Experts of a small language model.
Size: width 320, vocabulary 24314.
Experts: 32 experts in each of 10 layers, a shared expert of 192 neurons.
Training: a variant of Muon for the experts, 299M tokens, 6598 steps.
Below are experts of layer 6 (counted from 0) of a mixture-of-experts language model. Rows are named router (the router's row for the expert) and show model dimensions 64-127. Each number is 128 + 24 x the weight over its row's rms, rounded and kept within 0 to 255. Numbers have three digits each.
Before each expert's rows: "comes after" lists some tokens at least twice as common just before its tokens as in all text; "mostly gets" lists some tokens that are sent to it at least half of the time. This comes from a sample of Wikipedia text that the model never trained on. Tokens count by the router's weight.

# expert 30
comes after: "2", "0", "1", "9", " the", "–"
mostly gets: " where", " During", " while", " addition", " under", " mod"
router:118136172102116084159120098133140140129137082132146119149152156148106133164115131104140149108106112139084118154106172132141099101108154107139158136145186154134132158080137093097105164122121163

# expert 20
comes after: " |", ":", "|", ";", " March", " was"
mostly gets: " considered", " COVID", " dec", " returned", " high", " main"
router:109145127126124094162113117147109162146156134156154114089141161117092105132134123131123151123101170129091073123115110135131147112142152079114164129107145163139126152107117143105161114130143172

# expert 27
comes after: "\n", ")", "==", " was", "===", " =="
mostly gets: " films", " Genus", " Votes", " Website", " companies", " episodes"
router:092143133176163087149128148139143124150120116146121112113082134148157157116131158164137144146165114145133145156120161121111142118108158152091121180137105104088116172109143170119174167141138126

# expert 21
comes after: " ", "-", "–", " a", "W", " M"
mostly gets: "|---|---|---|---|", "|---|---|---|---|---|", "|---|---|---|---|---|---|", " financial", " This", " nuclear"
router:124148151127130120162119096120133144101165144097102152160169149139104108128137165134069129157167131115115114164080161122157110120134125153138111126120148111169155145073136098139168120127110138

# expert 8
comes after: "0", "2", "5", "3", "4", "6"
mostly gets: " ISBN", " '", " structure", " bridge", " building", " project"
router:120101085070119140110138142107149147130144121115122117075107090116155117143097146166136139138080127146130128108085133136123132106111148133119141128138161118093167113110177096129146104138146125

# expert 11
comes after: "\n", " |", "|", "'", " of", ")"
mostly gets: " His", " his", " our", " Its", " their", " its"
router:108123171110126146110133157097115126110168125176111146093143129123135103118165112122132150131140176132144101123110158137161127150085119122157152158131160122174094107165118132111139108107125099

# expert 29
comes after: "\n", " |", ".", " =", " was", ")"
mostly gets: " According", "|---|---|---|", "According", "While", " While", " These"
router:138124102136139150122168138124181082144083125152106147110132103116164117157137101131137142146108138142155118108109137120134166143139140123145111143118131163098093121113166154161141103134104118

# expert 0
comes after: "\n", " a", " in", " to", " is", " by"
mostly gets: " my", " whose", "year", " each", " (\"", " average"
router:107127157139157126099116114144095169136111087120112138153087165140088126131160093103151120128117136131112115127130148115151127148142085126101164137149095093078137150107146137084113111150130127

# expert 9
comes after: " ", "2", " (", " a", "|", " \""
mostly gets: "Scientific", "Best", "Personal", " ser", " chief", " multiple"
router:119139163144181144133177101130091149157112129080106170137136161131110148144148142130086090111127109105121111164152143135145101112118082158119162126158115118123133141093087142135163166137154154

# expert 2
comes after: " the", "ect", " much", " her", " his", " of"
mostly gets: " Kn", "See", " Ben", " Sl", " Elevation", " Chris"
router:133107097104111153105141144108161101100148158125110085107142107105171117167101146137135158166126125157142129100111133098110148133087160100148091111120130127171157105136152095149108111096107103